From a checkpoint of a small mixture-of-experts model trained on Wikipedia: 9 layers, 64 experts in each of 9 layers.
Below are experts of layer 5 (counted from 0) of a mixture-of-experts language model. Rows are named down (a neuron's output weights, with its number) and show model dimensions 256-383. Each number is 128 + 24 x the weight over its row's rms, rounded and kept within 0 to 255. Numbers have three digits each.
Before each expert's rows: a language model's description of what the expert responds to. This comes from a sample of Wikipedia text that the model never trained on.

# expert 54
Description: Mid-word vowel syllables
down0:108151110125096168117087121140128174169142136145172089135116095141146183137168147108089118089151164156155114086118155142096124130150150128144133098114137133084149156107116117172100092091141117083116117152128139123131097115117076069151127125140143145168125142116135058151140137100104161112137113130099137091113170159122148087155126121155124090139149118172128112118126163100081175099152
down1:154128125112147096142166174139142148113150131140110118119154116127139124101157119165125114098154111087107074113138146136135156160146134074101114143113083119097067107132137160150109089192134162134088114126141152147114134142119149143087123124157128110119123141125135088171152166170140145138103084108149142113137110147081140113110120118161118097091104116101156176113141101143100163144178
down2:133117128137086160139164134152143121090105134130196161164145180127102166135120107101160136122140107123142137143110147113115143130141108126121127104124138166159169145123116152176114106131117118173125100112153130124147105110131111137148136154122154171091139096159136169164118100145162113180135126102144130138106148130149142139139068117121117121141083089128131102114118108156116130110110
down3:088126084138092136099129120148114149149139138142122141097135140121127151131097117106151139144110133120069135137137143122143149184095109166140121153170111078131158124132145107112105094126165120130056091109163137131099104133115141123151115135172152097090102133113131106129124148140118153135158108117093157117122109131074146146144143126097157114156134088126142100109145131110158163117133

# expert 22
Description: Semicolons and name openings
down0:176144174114138135145075099106127153134155074106119134129159146099101091141129115091150132148122118127128111103123172126137110110130154131174137155124154172108152179119135163131140144088133099132123109174137158106112131134142145147157131177072127088137132134113126091147134150115119110108123159141107131119144130166135151130105125155153119138098094096164123135151151170128082151136093
down1:090117115115124150118134113146139061143145124122115157158146157147114093151127159136138123090069180144110119129128112118112127135135155110114126100092142121117163114105153142094160131136128156140143095123141165149122119140128110161084103136118133161111076113140115142146071127170128150130115117172181125150124147129156099121128152154133124152160122126154142079118116117144149129146142
down2:077136116147139131132119145143110101124155120098107135120090110128138062170091116149147099162127119113123152148165148121151102146115159153112123093106114134128142129083121125102145108130121135183120127108123174143117151135147157139099110179083130112144126085130113139087141121118084131180141121153135126105162125141140131144144129136106149124152118116134150083133125115124133136096153
down3:099136160123139087131127142116145101173152133138104125129118161102144105148092166100128115125109146126131139122120142111159124111096135173115095094139132050120090123112152117134161084116134101101092083133146131155116098155148109086115168145121138125144118122138113106109112118122149106109144148122136087107140109147143103134087156098119094141124115116118139152141116121105135151115165

# expert 48
Description: Institution and place nouns
down0:149120086145104095117096171135118136130094144076139128136120171128152116131172149128124112125164062149118091108139118161090140134176090166121068140129118147103127107144110172125060160132108159151095090146152172155120131141146144102169095116155141144128123158137120087120116110155143085128176129121129106096121122089125131141116162127103109130152165158116098102144137077128126137140138
down1:130142144121151155151140124155111107170114122090111168151132142137159135136120109114145087096158167105107157094139174141213090144125134112113087129111141118130103126099113121140136145175130126106149149137127102154166137141116143118129115116109137150118128126098148096087173146153158101149135116142126163133157084129088110099109116114138130122122120150124121119133154123112117124151147
down2:182177147175110114103139132128180135110098104121157130171148113091141098168126098117141124120162174113138187121103146156152118165158138142146169141126099126119115196146127139123133131118110132182112153084135119171142103111095092135104129107123124122130111106136124157133128134120117123122166073115114130121131122153088115146140104105098098163101138157137147162133134146119161148126144
down3:079122127095142120107164095134133135166147128177131099128104114137128113170126060142145129126169128118122168114105157133071102148114115139098152088142145165131157136097144121147134159083170151110120124152163116126124175100121152115080155132125126127132107145120123134144110132175135082139109092134119110134120129066110086136141131123143151113155126141165097117092120121111127136157122

# expert 25
Description: Census and table figures
down0:082117147113096142166161113163129137142160131120111122153133139145100120119187138116138128145104119158152110092078145163174105105118104114157157125079106108120115150127141108168119131146088114127115106139150152138099169145105169133122131173118110151149117105118118099141110168174104135131127123125100142143137119160143162154110171119130100162163096117132103101086136104127127120119188
down1:163171134150165119149114106080092194139127095120078130102100108122130114123146129164142122151129166125133113120130110141070134119150137103094138130131146146138129109098133108158144144140160133109112141158130134060125129140124159147147090180161102138136145171122140097111130161110109114131093137152090147168109143125111119113157104115126120129127127175120133128145131114120136106143088
down2:110117116118108081135086123146100114121113099165091145123103075122094123147162140151122101092117161119091118140156142169109120152153157128108127125115166077161127154151101150110095154146120108123097181087139135080122113091102142149100147101164140123135152136106127123142151130166141122135108115114136094115114123063116136140113124154154138132146104141148113138135121113104158092161146
down3:101122143144126132140120154147134137109187105139118127160116107151124139152111105131153151113101119149137166131112115089143080150095105105132136130098090124113090087139087082129152106152132100120138140134130117107133126122086112118142125094087097102092090116168100137122154101141102150134129149169093159101100103126186116123110116150165098122108122142139074165160190105114143148137111

# expert 7
Description: Head nouns after articles
down0:133121166124137163125120116142122134161128169149114151127141123112137178136086109113109099136082151099121095120141141107116156117128106088111109148123127123151142096126148097115118116140122110125193109096115175085148151124123123123104089167096092125124140121163096104088095138118151128131120126110113141122097138111116158141139132131131152107115134173129118151128138094118093134130116
down1:152157128082100144147147114143110154157141120146139090108117106120099111135127145145096103167112143115135148105128115109122129155134134104135109108088132122111135129149109109153100111147122115135128126124127162123107107123125169150143145104144092134117131161162087108120166126128095132151108116100146139121171136174150142058113161158108121090162090154174158180122148110149108123091113
down2:114091115065133136131146104103145153135176164128107136136102130123160139154104134100087137162136121110127109141092137115117130165088122105138152127105120177136118170117134105153161107138132110131157101114081107097133100153102126139071162114164094121158125157159068149111130135161094133152124157142094117125130120106120117159121163111143109119091140108118126127139147121076128109135115
down3:112141122144107137134148088151100134141091139141129159173146127108134109124113155147145100140156095117116097160124116131167153056074123118162134128121138112064147103175083134137157136116095176134120111131095150157154156124147093142141095111135116155121115116097134159114156139125108150159135100180141161109172121143118135123142106110155127115091091084155094151153113120130150122115106

# expert 5
Description: Word-final English syllables
down0:093123134125156129098115112105144179101145099136058123114138148146118119125182138173137096145099152116124116141146097145076138188186114116111168133099100133148146073118133110159136103124141153138111170106135124127155102124130144196128112132139121105085103133135135118109116118154146159119149119158118119154154129098103141130126159163205099093156130104172109108109158145159130147159169
down1:095144143080150102148131136135131110174067118137106135101134132159110126110147077100092116118122172122166149108160126104163145106117158123143118149097113105148123087121094115154169099132135157094120123105172139120108139119150155110143142098129146120113105061101145154116096101135131174150115151132151142107160156133128127145127110163111136111112107131094145113136122158134083135119111
down2:126117087171163151134112070125083120115081098162119116108094107149144109129129080134133124130126155155116147113126147147172089158132122108166092119165088121132068123141150170112099176163129112099105149108126128114134145101145108115155155125115094119175118134106124137146127146187106153122154124148119126159090141147121144130182112103165071098136129123128141122076186138103123116076147
down3:149127123128114100149125169158156077131115123096105159172126152137159147092121118119084149126147148125136139157165124129107109116131113120142149102105130134170094097146117130154122144134141162130133120142148164145132121161099111134112151138166120121136111149151105132154109158116143089121142169131099096092133140131151154122116179148147145169143102132129124163130135149139126082147118

# expert 10
Description: Inner name syllables
down0:126118090094123100095103131105141130141125132124072126110135055159133108087188143141122147119123121124134126116151097066116135127133106120081129139127133152114109089119179124143113145122159117149123142141089100189087133133121132117141121126086154109141143107152091157146101107147134140137109107122147142136090140120147112096091187154093083111124116168155133133140135077126105138127076
down1:084144082069106145147094132151112135155118111140111128129099140134117100155101129115147141149064115118097085107123140098159144134160159145135134151144090134108117181119115074106055162115120153094155115130130104143128097140152140158078157101090162164104150114114144129133116147144125101133144119160124124201149111122112115204145134165146113134124088134133110120086125129129125127144161
down2:168122130145140082113130106105119094090116138135127128120098080148121128172121157115120149131162109124134135139118122140068161110104137158167155162180123175125105129118130137085120117155115155143110150122139122182128128147097150120142108123103176109148175126104129133202112145110114130142151092145122179116154101125135154137120124110113097129182167133130132148134114145104111120115077
down3:131182129183122128145095167128092138155132098134071114099104129144108105121125123159136127115109132145102128143068074131110114169127182178162100147148106171120106124139084116163140134131161115127147146110117144094077114133152065124081153112105136152120139161112108092151113152121118121107112060100098098117103161151105090100110125147101130152149133113112129131133118170138129140125171

# expert 53
Description: Capital name initials
down0:131104131168128101110112130150139116105119164117113151159122119137142105168085135134150169122146137121146110127101118122106154140105140091177156105087111143099153105120130111158101126139109117062128078173143071138102136123141087135125151138097121111152127100126116146100094170106173113133127115144098173099137091103131165120171096154140171142105089184088135137161103077117099117124146
down1:082130154145078135123100131125144117124157144143128141135183147150149127130094126140182141172119134166151146080104134101178119129121072097141144118118148109155109137115133115126199145167151118095124128160144104114131124138153135123149080162154075148161099117162135137152085140171118127136154140135122136157134120111129180182106129146138152107117092149091130148119107090138160117112147
down2:120172129115103123089093150161148096087090113161160099098134133117133135126128159138165129175167063106120119184120111150144094134099142141121100098119159187131123131119146127131104115132108115146146124108103142121135131143148127112127173143113121104137179162136128121139124073163122158117135150109128133102095135130117105128098146151139141130122112118149170111128122162119132181123141
down3:140164136116152141110099115127122122187136108097159129083127146160125162162150119132139145134174113129148167150120141154115111133140137140131127117163132125135119116117108106126076120153127106145116165197134161132157155134140121108135117131110155140112163109145116150148080164152102107079108149152135136109101139143143137152137139151106128090112085085052129125130120084124127148123151

# expert 29
Description: Mid-word fragments, directions
down0:138129154127131143145134137160071103112121143111106126104121143130115100123089112102133131136105097162133157126125152161132110148157139133097115091170151094122127135130114122173147128123117167128137170141116110136125147152156120134162128124154148112127148160123112153159128124157154107131135132100147175163113120100110093125109147104165129126143180123093120084156131136114156099125125
down1:132134114136172128112110143148115104126129116174121135144182135144105140163145167126127164129124118108144118108112161138151124121146106141131139142128151112100109095095123116128103099133101148142156164124090113107116092118155125132132094140157104118119065172105132132116117092142094152093186161099083157151178114116140120106094148132118145134096098130135170122161112137113143162085133
down2:151156121135116124126102176115106159132142148144110148124158169139109141103094098096093131155073103176134081163140142163137148151109113125138136108138122129096124095127128149109082111139151140090144120149115119145123115089162138132146125069095169126131144138108113156139118093136124123141143121130104130153131139118105158102129142111112131071123144119102113106122111118094114143070138
down3:102094157134135158132100136131150083175193125121113181184151168133096136152113105106118116156162131188110146119135140097091139190110138127149125136130178165145109134202141127147127141106099110120160111134142098103141098173158165133130094097105143139125124125123149126117106146123181068163150143150142121142145110104136145155080177198144119137169050128116144159097147114123064068113117

# expert 18
Description: Commas, conjunctions, copulas
down0:084125127104147115136133137121157117090118136105115107146099124155098102117191134121143157087131075137127139124113119097211060157119151125132108156087092126108130119116088112103139123131154130160115150148137160133123120137123124122101142124137103137136142099131135121115131122155095138091108141148111079143116113173098176098124118080161138147128155132138084133119146118125081107128127
down1:124065138121122090105140145122151121118109131111147103146121070112125159098100124128151167115104086097116141151128130136143152113118052136122138107086115141111161075124121125125134130120173120147140124078114144077151108120104167135178120144137114151122131101071117103106112161149147135100113118155151095094123110120106146102107107105137086105093125138144159094146167115130116123129122
down2:115107090153119097125156151147127148120085136188137128176143169126113165114098135162092123114181143129107117138137155142145124115132163149172144118101156135117088118166126151173134151179108134079105143123140114127178149179124142114127137139118128119146119163128109131156151086136134135110120148134111135152131078139122128124091144128125178144135145161133108075149112119127128163135122
down3:136137096118096112123063104134146108175116123156131141106120133119132108133088107140138126124124127098139136130126105151132135152128159117141160130102106134129135138111104112152122078139135104138114112147119153127130140121078097141141111159165134145128118157156164146096144140104145143132135111142080142125099122094128170141140131161085128120112131151107129152116119163101128154130123

# expert 8
Description: Life and section nouns
down0:127137135086099124124157130097118110149116132137139117125135138157137118159160183198138186119140134116116093111167171148037130137157136132127142100128129122126130094188126177124098133124104155137078135103102110121163114160099165121138146095154118133177124148130125140115101121166122065135171170125172084140142130120139119128141164114141174132131190095120141131128129151085126140183141
down1:104149151139094091133160125145139113222126132156086145109167153157151094132087118143095151103129137178109171137085128161146172107115126146132160137137114139101158125095114100134156116143132093176123157134136080138144146110137125144109140161127093112146147145125157136157158141076118103148140120124117132175144106132113141141103109176108142157134116137100109103144132120101098120108120
down2:134128124090164121196124133098087141139047117102149129116088095148147115116129138089144110145113092126163151157105135159149117103173146125112120169149136147110133133122112127103096090128109163134115096111131137116147138090155139112103097111140126112129119140134138093093159119152142144101131127103133114138168137148109124153154108125123093121109110118178108135126126138130114074141169
down3:108166126121112166106127112144122100079115124120147150101123119070116110072131092119126106191123165109142170157148202102089140072116159162120081111108097162169150132086158107117157085131137106143137133134153112145135103126093114124094137168099109152080134129113158149122153150121126122197152166092135108137156113131160152128167147091145126128125195179109147127120145134130107096104126

# expert 23
Description: Table pipe separators
down0:117131116162069115128092119081098129158121172179123170137142102117108105122170176144140144107112169182145146093131110121123180137082133136108147195156132098120162143095130166119133132106110134114150159097152089155105134126149149116159136141101168143110146135094089081087162119118123123151116105122126120107157157148098120123169145098093107107134116171080125128104130111139153112093139
down1:142117104152113121138100120123100091089125166145123122096093184116122093185118120127112076118108144155160127156107141112110133103142146113106138141123152149108119139115083140098139121123117107114115118111158157123143106173128175093111116090108153144086129139104132118125114142145141133116147081145154117105119139103127122135147122150110152129135095160211183183094116111097142150107085
down2:092106167143116117099123143132110124133116121098164133146127187142120159100095112133141120090112114135099084126166175107148126092131135102097127133106155150156128089120148147148110099105125125119090097141183209132115134118079150148182136142133119101120109147112142149127102162114134121153097108112107116121150141121160123091132152125076158130136132109103132167108125092158154103096104
down3:150132124109105159150118140110142107109134136139131126113128090133142107119203113139110149126122098119123091132163106104169097111097147155168090176118114129083158116132127135153130135148122170154160152183143115128127094088145138116081152056124118173149166164122166121132142119129119120129093132096131115062102109105081140112153122115127065145168088147131121159112163161123103114106085

# expert 30
Description: Word-initial consonant clusters
down0:089088083131143128154124134100095129100127085151091122135165115138104140114156120146131125171092105122157128163128139090141104122130133107114129113164144120153115154117127078075125148183125111115136135107132165123134090125129122149145125117105092105159123146097211114159123124168143132117174117119145104104176135139132139117134130117158131122117133129134084083137145113133131105135072
down1:164090134127084167152125110161113126123127135171116116091096146107128117148128132137123131163138136133153121163129153160090114107071130159147121093109098133170108107134126127144147103091180165106146121154079113104098136124157158133084109119195147117156099137118074095116113118137138195124169137089079147147128090120125126148129135108091138144147134115094086138145142111122123109126146
down2:111179124154132131156116133113136127091131110101143124132080167153146136080131122160116130174097110125124112064128128096114138162123167133120083121174095130141100086127141086126111108175113138124160143134126161160144148107097184114141121131122122112178177079105087110091136109150108128078132145117116114054112132075119188137151156106071150165109124134097095166132097137162145089139109
down3:138138159127147130137118126168117126094114122138133110131104122055125138175114107130158136105150115115096115136162130103132112105138111150109140133136144108093073164158148151145098098122103182120147103122153148062172140126112129147156134139120106130148146121109095108092144132117112119083116133122094153100100169185118112119122156097153149119145140145140141094107085138110120189138111

# expert 44
Description: Noun-forming suffixes
down0:118135130121111091129112138092123153114135094127134139159123094105181125098168090122178158114153112143096122126075121134102156161123121102152137132132134138131129107111114154157112130112122123121155113112177131131130103147110154132121127140132103127147132130115111114143158158093168101144114163144131132135116130133172135165095107171132146156127130166147129146141138120138150163149148
down1:127118110146130134104135140121087157149090098104120112081103120139131125114094137138121145124088107152164111167121117130118119136111118108147112121125124072113178132148136120108090094090149099126150089173104130153101134108137141142082159140141111217087128127171087117131136109121110114121077135161130120132086090164137085105127082115102132121130120110062149176161199138124102142126093
down2:170133138133153155112098124154114097129151095157108170153145128126119101140126164089134124123100147123140154103122140150182174113130125160105123135112106154123092131170150111100093131146147141150130126113107111139151120130115097129141066140160154119154126111078103114096147145144172147117097090119162080164112139153128109131121130149127093150076123123106121126119136113124139134152127
down3:134112116103118134121082117170144069103121144142115127129120140112119130144097135101151124119112164121138120136104105118160144164109112165106152137148140113108150111127154148171133160138122148122092120134121091152099148100103118152113117095134121093140085134086156096111136147122123143101099138150172133108156151147100094100118126149119080139094126121115139131122166117174156104117093

# expert 50
Description: Capital initial letters
down0:131129124139103109103164119119131182110104136129117169168136118112161124158146140117133126112127148104154099096148120149171113080118119159110124121121147083123118111109126132180142167142127143130112160124144118132142109074132166157098145159112112139142123122129111094123094120098111174110117170121154135118139141157159112107139101116174124150136123135087132101087115108093168149133119
down1:147098113128096123142150145114109140126157148100139089130116099117145132118098142126150159121107088145121155135147124103033123129098137119172116161115105161163146125108080124132141161124118097114158140142105155094143111128137146094162132131071092115132131121113118133116157127154143135103091138112082099107115104099113136150127127140108108120119121150152109128135137151126138184112117
down2:107147135156138142124148130140135117133119133091111143129114158125171103130124157162117104152108128130119138132147123135098126132150114140095106135112118171119102143136115141151129119104121134136123129091128114100148160168137114124100114144131134092077135148048118091186151135074146123107128156113124116115107134111142151155125125147125113133145126191120120109142121091141116113117154
down3:128097123138148096108142138142105102161156187175130117162125082092137109121127149114136145145105120134164155141090131111034146133131156155113125147180121126116166166138121164126153079133106127121107136104100090146131113157112137129133146129118127166124133141118099140115136099120158102119141072147128131085116161104076136086139148137131105084149165167101163067134129142149165095124141

# expert 52
Description: Non-ASCII bytes, h-starts
down0:103103155117099081139121132141121147088133098130137128121144074134118123134113120158155090169130144155098151143126096116154168160157141119101120166151099159122144130126107139154099134138149115116142109168101129100145170136131152092137143076099095151155131123144130124088113111093126143144143125178137095111143132124133133128128172106125141173139169187147140094100106094144139143109118
down1:130107127140128173152099159122128133106162149123138150121097132179128147075149121154138149115124165189146126129130143137112126127117150165126119113144150117126136137126094110164176100102132144114145116113119133139153119098131149142147168144131111114107166120108161090089140130153097105137104144139123146174136135138132129121086156120160109103154166155163161121141101147090132169123090
down2:100124096080154100144140134122172174151072097125124137177180141136132112115094156109128119150103143129169137088133166150080114087143118131164114124107151126155089118142141097143117105093085157094147132113136147116126113124101123108099130134133103124098122168124110151072121167176159140097130121117127111144167133130083173100096111088143119119140107145137134121098126130150155144153181
down3:114083138170194145175136131136121078130172104149142141182138143102147146142114143093146101133133144159094135137150186161119150111181132101127124093071105122135132120130116141111110151127110132149129078131144168129118127134112131126120137120103115120138180123122091163138181085115125083177123090151082125130134112154112114117136152109126124151121155159110156093144139134129122120130118

# expert 31
Description: Initial capital letters
down0:112133134173118108152076142107140152122133097146138175135170120112111116135087151150166153120129143084180145104139098094168087125142102165162160152160145178128182112157140125134138115108120110138138103102136156168113173137116111132125162139119125109105106099083093116149151184122168125127074121141133104134135124129124127118141134113141094093132159088168091170108131124139114123124106
down1:129147084160168101112123148147127127121130084112114117121107120162103114129133129114131141083120097125129139143148127083120118170095114119149124112106162131133126126156157139143077142153120144129101149109130124104142153146115115156143096150143077137140074145091138172152112164140130109136156113120164116144095163152093107157135105097186149123089148103161120129135145129113133117125116
down2:140126104130088111132132146119152125170100110129147120119135173137124121147131111135128089141128094081122140141090168145222086125116109155143142126142157178109128149151126148139137127134157096089085144122130110129128087140137119129123131111142128124132121158148129155124092140154131134103107133093118096137119141136118160108125147124148122103119066108105155122149078028127142134182095
down3:171140118161199152127109135158124171164118102104147130118163126146082135175103168151160126119138143136127100136124114125199104122148147067130101092097118140112156145117124137119093148125149090105138126134149142092120096122149120116147160111115118102157137134100126122149111112195162136106116123095149149143115135169124106131118110119134114108123140148154116113149105064124181099148137

# expert 55
Description: Month names, name fragments
down0:146121152132116116122135181109141121131127124137164162107134155130142082154154071127143100164169130104139118114127116104142128120129127125133133159163134096128119157096113087159124130102152132123141155138104096151130151172165092102124153071134135125151169112148171102065111151123140102109118140161121123131119155123078142147115136149138107147115125142127132156144115126141151088103113
down1:106081109149119142085074168107167150156188113143130077185123138112095094120134126143110119154144135135126126188096131135090129139107095152105114146139150131127132143132109136161159104154107112146158130119088134094127132095103157119112124176146120140153154125164114134116132125136090134113131154128136102104158147142125186100098161139123149145124138134096124117154170152150124119122122
down2:114097146104125154108103092175100153113084122089146170137099156096146128135144122123160108097119111132117091123131106162195084086097113159160096142092119113149125116137129128123100147103154128140117121109126133102179176158129135104118131145156138159112138095144093099114094123118126114159153105128151115132121136143113099128133099116110130144161123113128140095134153109116098117135109
down3:153143107138151158130168175156131126129178099116124142139102146140117077114118157114090083133139156171130180130124166122127138137097127096124108135142171127118127170130108142148126112123146147147140130084116130105132122104105126106097119112141134136134109143146144078146144117119141128129111098137160138153129157144159156091121121121147155091117131159149114120155164105143159105127120

# expert 51
Description: Personal names and colons
down0:094149112093140135140140111127077109117133108119110128139150121140157133148112109139097166115134088148128098168143095111161131143111141075074079112042153155133149099156103143143115102141096117139141132095114117140129065136139143146154094133155104121098136146130089106142133138123118139159139115111148063143126167127156101099131122110114153137162117124209171107171125129112169150148132
down1:115175111144120075146125111146115132118158134122147135186121126110109096093096100140155111139112118153126121129152137101091113135089112134061146122123128081110129159111124130125152143112156124101147148176156125140153163138178080083106121087099158135138113125127113112133138080157162110093135123120135080131155125126142152105117137164109124134113122123074147105134113135138139140117157
down2:158131124138148139156144176148130085145112114152105121159149119102117137171126133075132119122134099132145141113149148130067109114170109154108158137126102142156142127159177129145147135185127116113170106145152154137128128151124121127137145164174115144134149089128154097125132158112115073084156093149151132134087168096145082122131108124121125124179077101118127062095079127075137131099103
down3:123143127118110114142153120154169134132130120108118185106130125139140137107105111129150132097161152131153098115159142113179145126128145096122104132128096129148120093125167102107124153156173117147178127096105101152112102140182130205090102164101120155104115109179102158111131148116157058115115113131140104144134136149090108116143163104110140165161107113119165136139122153156096144128152

# expert 0
Description: Table cell separators
down0:086135169087142119118100113126161137149175174123131150146150121120135145152118128121084142110136138124123144174150136134134118151096104114139160123126186136144141154127132146138156147129107120110090140135116151168125159149141094133102128136097132143113159164139102148161102089158113118139114084112134146137143141162154148133108132147097108197172138152187127151129138117098118123129085
down1:184120101117124135141102114096140121107096128157139155123128133105124100119167164110142151132149128129142107150139124085149160134103142156133141123125139086149102098138117115139141138150108148091108166124136123129104133125117101132133146115137131177117117125159070138110141095150141136108161094100122160132121132158099141101195118141165125132139124147111133154098124084100098140133148
down2:153131109128086138077135120111122122148149160132158117140149146113128161148134119154114135172149128119137090177134157115072086143105126139108143169139114134120118131133172156145119157128113131144162110134106158129096122156134099105143123140117139144146095106105082107167156144094089134115133140135130120145133119121164166101122154169109103104109097120153140130143133124117124099101053
down3:124140127093120150144130108129145109113123126079100139134123140142118118121055144134103126111104137139092092137155162109134150135180100131099151114111162140112102125081127116134121160147143132132101114115117165119128140110125149154129133125146133110130124155158149125133118096122138115145142092118076099131151112090124126063088109136105130126140152100088113130149075157144104138146144